Weights of a small mixture-of-experts language model, trained from scratch on English Wikipedia.
Size: 9 layers, width 192, vocabulary 8192, 39.8M parameters.
Experts: 192 experts in each of 9 layers, 32 GeGLU neurons an expert, a softmax router.
Training: a variant of Adam for the experts, 405M tokens.
Below are experts of layer 4 (counted from 0) of a mixture-of-experts language model. Rows are named router (the router's row for the expert), gate (a neuron's input weights, with its number), up (a neuron's input weights, with its number) and show model dimensions 0-63. Each number is 500 + 50 x the weight over its row's rms, rounded and kept within 0 to 999. Numbers have three digits each.
After each expert's rows: a language model's description of what the expert responds to. This comes from a sample of Wikipedia text that the model never trained on.

# expert 7
router:562528432438519555560430562424455457481491489520502554533553603522503366423408546486523457510512509484499474505416508568495504516449504385401541575511492528455411578548590443502442446612527517
gate0:514600404508497574499433466484486578503410555371474521551463434542509477430425443516411520444594391488453524402460472508500646598512463519504542504478517531502420473503499547547492456540463526
up0:528535575471569405509505534540546601486534497502388422482580460504506469532598431524417482544467471534543485478499494570504543530417548546499407491466456445461487467474455524514551532427541532
gate1:516484456460467597528586519510463513453488431525562527520546459538426430489400503462529454466521462522503545443506634580510500595422485415427438489573482471507497587507481546485523566466408466
up1:435540476438503554448400457540515469450510588519515490516486509487556495607533481492445488524492603550549441592522471564539394461497571523507499577417578466488519453501512546500455502526517542
gate2:372477454516491507447575438382447483498541547562504529444469502475555408522471516578529490427507422532522502601449505465540480557464456467500527494536559546475541502579633483475535528483514513
up2:545514479565512480487449554567564456535520463536498573495492474533438653442522513488489497576459466571484479468542419459534550447528530562550407522437459528486470445407297470499473491480477508
gate3:598475575502523581374451421495451481522452488524599502522417514457522462517521578495477482447542460560505571614497496409500409528532549454467450463541419439510482525425522497462530510556533461
up3:458460477617453496497525527459501537465516450558460487472474506558573570562494445515564505505496508357426446429560416562575400496484538482514479507525472497559511492470494494563454472506462463
gate4:462538428451503347546470527553470549569405481478455565502527490439515455527486546506546486403540487464568534587480450540467464606495527441490493459490566509426421522512502593475500498513495478
up4:474462436547571535384470507509552555531516430432432495595509528594408490506450502572568574432425500415539620477521417558507524505500557494448551504485474519571410461424550509518486527536459482
gate5:512510481545552499489479514501436471459423546487505627506477529502549434520533558477560458606578432544535492694516396518451502497449488523460486524531410487449499523543452539602491479468541467
up5:457410533539476506509508539402461512501677458456491489527525474509489455471482497502427470419414523509479418496512521465547401432526502529557528558558564455419533542449404530457474501481560421
gate6:474585561440505551387556470459481454505476551478484410531513540503557500486515589524456497481555509472542534569546431549484534452547593509420513549536436548482528481488450399530435392411494455
up6:481499501514543444532413519512396530539503481435506479485517435493492485480433524451530528590459437488410470458488460439521459544452496445596463554502602524534504550563625496498546522442592520
It responds to: Mainly the preposition for after dated events, awards or deals (honoured for, sentenced for, sold for), plus US state names after New or in place lists.

# expert 26
router:589571485458573559503518503567448515479438445452448537464529561491539468491445625462582526451528477462463439487563479569508531501541591441432497582443503483464463550547536386579402467544511578
gate0:489559550509490540561536487468545545491547550490549458428475573424483484507462631501483584485548429505566556488491473555424455463471598542512502439469546463531455594605492465523524531542539474
up0:491403435459480390427501500483519588411427424366498574534480578488404532552438553502482504516482514478547524520520510473560459468505579458483542444494604452426450619498488533526493524483477469
gate1:463588533431504502478570539507497478469462431472516482541492565513572517552544531539557377401491505514464521445576488463549502510531502487558592529461517537484495481555475520403459474517533544
up1:466511576495554458579478494535453575460473456577541434550492616523573519489545557463468481558502535410537442495445437480475488523473430543535512590569445505507474563459523536536512493468520510
gate2:509510392459516527497506573516409535513486413471417487488509522452528636462451530502498450542565531484518401398396484501508545508537442521519514487516489546546461483553471426605477451495476592
up2:498529635492434653497566417506493520490422490426477465455583565582563476590465560499431493558435465489502484516459500475571440501428475387549508520482564524473555574488526568521527496471464476
gate3:540490416421553446477465562550520449514568489453426417554528498493563421425567505519484558468511470525515574536501508596544530502535427494476405469474466519520478544547409448465455484451433455
up3:492550488612450425504498570509455523444521511546459488496383467450473558503515519460497483437430400500525495449590480510531534503500447636458536478475586523559481555522395446573535557416492517
gate4:588499465472542536456460478512622601513550508484490455527420538536428579551498501445493521406598480492433416474483561478557438588559413528397579487518545556523496507500644540492462542572471431
up4:450517484392497538495437487476556428471611494438459484357534533483512550585462433567561503467451569489470445371457505492458476462464528511555487574511491461520610538433437487470456448423479453
gate5:547470429518536525530406485396547488476469503505483539409528440458465427509540532585457459408397476475560445408516552511513526547420499472490558505468475378566505466450576432415465467509459549
up5:590469424546555471541562517492482512466450417545478511444484484495528514496471541577564505410456460505547386509485558495560543545426584586553540527482395437595498495456574417592539626557442501
gate6:560552514382500521466483548485516505530480424481557506496476522475559438593492527432492550579457547564447451493396510507505560516529505450495518509520542625465596528543518479491482472569560501
up6:570541501469591599395510498509446543425540464541562553573531536543483578609483567465520502610489590481450420519460541538451536503510478502451497541560528535456551462414485490485506475521499542
It responds to: Pieces inside words such as t, ess, oss and uss (McGuinness, goddess), plus bytes of Greek, Cyrillic and Thai text, and decimal digits.

# expert 55
router:521522463501613532515450633489500457529511524456401540476533665590577448506470619452550496550523539505441477440474519533530521499499551390522446555387495501489490500506541388523427400509521548
gate0:512553528460473490424538513462491409494482431424491488450528450480586504381434498549515500502491550450548531464487527515469568456511513492562518488485483447546585481577493409445417459516382515
up0:453503553557554480410381443519426545544508460511496477482459477476443497513412432583489469429517602449539539453556524458501535446529643544548488505437499470539483563571555443431439425505547531
gate1:493513545507449534521545473523518502550498557504554543506540468486504426484506476426423497636489486378578499440524557457513510467555464489501526455507490460413456562560553570562406476504509535
up1:534495520443443509421528520547437510487458501537454539493634527545464551528493481514543615466497511472477458503532529571516498451514433469487442544517523532544508467468454483546517526529464474
gate2:479543576537590452566546504504446518419448513426452561549425477561556489479499480482459535468609457512504513458521601560532541503483490381551468583531439524490521488522506560499433468450446637
up2:497493533445514569479533445424465440508526542456445453501595468534492433515529434548441395517466444475461502503450419489429383504550482519494534505439555486523515512408388533493498465520531445
gate3:456424545437501538540544527555545550488578541456557526496498510496543497557501594530444465534636491477444538547519428429456585578468473514525489450499515501432497517415445526488572475498465516
up3:555467489457532440545522583519544476451513449436419500466486519509479516486515536407434516514566496439475434402458391409506444586464438502547476449513444496496512463425456437497438441522460487
gate4:511560488524462451578518462403522472485442463402405517458516479435503531453456489481438489453514479490414556578482483579512522546587477606462468451469456481469510589587448467484552506505402532
up4:444418498516453529448500543517544569581470527516489508541456524506457402565472467424476436469546545540421422455453490611496541487468507520449595468548475500505460494572497511402500475444523459
gate5:443438487480523523505543460561476465430477550551513511403475524442496475500410633544591460476545435461527440515473549549504503515476531503506522518498455537396494535452557496595530440487495505
up5:485588454571451498525580464441487477598463425493494523527495585449448407553400464490452553539415443509465503562539581419449533564514513486525588585505506406498477478417433493508466488439525492
gate6:488584501444518497520504474501552518532513557547522478534518432555570429552411557571439583500542480457447429487396380509492505485455548520450496558516505608483499486464582598428484461528523544
up6:437483558449513513535452500392488491501506494419511610519515508366551447520472513552524468538544498489443560438500446493466521435501466502426432505563516541519520545461473484588626492408458546
It responds to: Word pieces following an opening fragment, such as reas in reason, ink after Th, comm in Commenced, plus digits and list-ending line breaks.

# expert 41
router:601532488471507508420452604472460536572495489416506570520473536576549438470405551556516543561519469557462462495546458584523452449463627413489508573402478567519461500602540445535376468588526525
gate0:526537533464481505545354476428446412535502497525578506489517460496542525515343468508552561468526506512506601554575571543579475500605396498515517545423469511493597538462504589420500526505553496
up0:427391466535516519493482471454505482360504412450477645511444516395451507500449550400478469551549515480465462468468451576452492469428467512458425516446509461455471527431584482444593528568396569
gate1:439550542496607550526479535459533407400520499555407625538580512470493514428493542490541437573456496377482531506467483649479479460531585504564515508468462509557486477450535483418505586402528589
up1:476587552559595483419379515370535491468445540533517510572507512557476543460573493458510581531434497440461408550378481562490507538505539547586490532497494507537533550466474526492486529414425534
gate2:483535477537510500481482464554507534583476538455561437468520515569490427512521569551512530563566463503484454526540486523512488426541563553493477516523395534507500476577488472497502517488566540
up2:466519465521444489484487571444568483565504441502442472566386534442524539469507493465422455502531470514469419466495530517512432504515527397457545503533488496549529498433493493365516466579443528
gate3:522406462449436464632457541545501522478470483560465456442561546506531437472503498512553512519444409470550445531455558503512495494462528487490562501480545507486514538541440459567443460501511595
up3:487473568456496504515567551555572467458543462470581472511475469452500476491488483476440611539523507547497488526482508460455571469478539577566531501539503502542474577480478539530488535499440496
gate4:573587420525462461397524465454388521406544537479581462507420527462439466520481529491427441476476495622523496432590441492475531508495487474470530544501513307509444455476544564508521502538469519
up4:515536476460535509440478549510524496545478437556488489503563552530479543418580541507494508447520504430528461533417614547477511434481479450408469466546543515431517531495429486422430471435448516
gate5:495556482514465400545525424567536466484554536518504543500472501501446459522432485538525442592450589547517502507514473534512457539536532496502530485423501542537413426487441549518417505488537369
up5:463531521440496482600554531539489476623529517482516458523516484530506601515482470444474400469470548535525467505503521494476414510426471519556505419483536532489495458562529431448484535502560469
gate6:513468555523503516432543525480402577520477507488465463617385530517490483484598505522466401560476491494576525537513543525555545398502605489561451537447545515492516473542500508479479524541499396
up6:536421556606510531519599458512509415474529547515568514503482507449504521487537469456509395445500582544469500517410561469590509540574527539467530463484449488486515505485483437500475566574420532
It responds to: Possessive 's and nouns for people or groups, such as people, family, women, players, city, after the or a possessive.

# expert 42
router:488440446474598489468448565456489488513484500499510542489585558564400461488473688513491496460465505515397514536538472513453465502513478452427516581489513439449426547602508482485372434503574584
gate0:537456381473435469502480475468547435528496520484489459466489447526501415548539409598443484405529533516542470479581570669507528530497481542435543490555625460513480510455637549501561515543475467
up0:511484445520462549549440574376632495504435491487559461452588479555451505479483532515517502488613503586496516500433459498509488473418458553358563594502514495476454412414482528513445466576454432
gate1:441452492532621546529472548501452554516508497594513540546520497495555540448515580551427496566449587509526484479411547477466553477484545409443583467477428494595438500563459493480560526485503523
up1:571504529394477465551462393457459455505464511481475490453508504459560459536598464482513511445486492600515552544516595488543517519480512545552490477457437479539477543435462465531471530544446513
gate2:487465466431487588453490516493501446569601463555539487481547534533452570515480541466458478489493466480390457418478491510445546382536523483482422554545536482442551455547520459553552497460458558
up2:496550523559484479547462518468509537356488374529483519551445470428534507634459574573553507484523522446499519533518501473397400485557550496544516433479469452413490490392574484469531506473574517
gate3:481467461435434518365513571551471477459530500512435448441448528517501479568521549471449489527517568533413513556504507511502533391490487476463547555523543453498556441438492474431411323484536511
up3:537531605471428469539526429568416510526478539467453500484484455497482519589551560509514475495523498581486516511529541442422457475505534508516414520506587481438439510462428465442496581553580473
gate4:462496531512588538486522537538524604524501505536500470434500507402495578489461477513464497566436498564556552563512468516531459451458550575529487455503437467502438530482534462449489479499619435
up4:444447512425398519491460548438474492524505385412471500504517472566460524438577520505505550544545518549414431438506446525448565551524492485538553495486469513515484408517529480456508505455528460
gate5:465480532542593395607526555510538513519503485525476472430509473518454582496512482557465537430454527485533448507497469545503570516464511451580543564420488495498503530487500459496553549504521408
up5:486539528482476478616441433474472556595495406499567459535559476546434447563518458543528473407491533523478575573499479522471542397528502422474511522519459485552540538507537595505494495462447555
gate6:462534431509549478510550426471499475474495436508393512385515509539430588524586545486501541613489517533448524478515501519554436507526453489414489582490501441532541402522558546441480518528563408
up6:565501488506500550516444492462464520511505512581534467532452530470557568501493460525540526376513506444488560488403552490477491483526462508656402541520559489494516512473553574489489510538524588
It responds to: Final pieces of names and words, mostly y as in Judy, Brady, ancestry, prototype, also at, ot, ens.

# expert 17
router:639536458459519547557468447416497493444454472484476584553545583560562524439451556514578513536502412483360467489521479571448510517501469392447552569465455550471388576493523372618468413574574486
gate0:589535509494516563602446507462552552489577453537509521487515512534493525506574472427535476470491519463430434505497508579491474644442528494476481537458459481462527376479544517457473495449551461
up0:500545436568486454475499519560459523465558520564501458478447542508523497423552571444499581441534502516480587507513536632482514402550536570397541525469546517466529438449490513514452502566537497
gate1:453429509456552502522557507506499507551474483494420466478556519397512456555446455492529389447584448523332534582513472536370523483496453515463442489520494492520483497516484422582576533429471559
up1:543555504395423516526525497472433498531479516449469517460454478442554487498472464403460510547441445602438552537446443500461511438555486489456429440398440518536536432475501483527488379498448464
gate2:595531542547479537574442469509442476464560503519521395548515534487416559616549465497508361475524573525434503488505435516499487421509488444480541598429510521479525545555487509452459446584542468
up2:554520526470540490519458492552570397567535505489562508508490500418559501506458525492564475507443567538448488517571552444493488560542519469393579533432506463478553455512597534463485462649500487
gate3:633482546459497485410451439411545522451510412516503533617547534494487559437492490495550527544464435476402549444487584432505495517493448527436571525470506484502494487416523481500479484603498540
up3:494540420440478600503584517567548556512480419519492473510474565573470488460513574538548526421480522450548531555468388447562498418548463489513584500487443538480494445521449477525503470432478402
gate4:539448498481490554529523424519546492436492439505544610604538504522442481560493595514493489658588440493452518402500519533564440563570463495476478490477539528509512541517483486565524528619577468
up4:497426582504459424527529413534534494433506501467606597576513471470462505482451536474500458521512490391485539558477564507611416580530524464452534376508473536524482543498577579498565493491520450
gate5:576517476547479458558521490550516544501420521486495512553464530547523476512491463467622590437484447523482501481568497525562488597463457443602503528535545531579486610558466519530503528396503482
up5:530540498588527495496531510488539502496443506459496485505551411539530439538514475579552424499510487585588567453427512583433387462497542467466531471593469490445519485561427550455483552447443514
gate6:534596444487455455405520493509453562519499491415626546494463519484548564459520555558481540473519559421539536507607566496542568522476557445466448438523534531557545507491455384510479529457483518
up6:552509516570472483492513474466514547580547484362484574552413416498514549504576567478510468508414504454582515461521526499500522524398496478456453446488571502572540379498504507472478482479548512
It responds to: Spatial prepositions and geographic words after a comma or verb, such as along, including, near, Mount, northern, plus commas in scorer lists.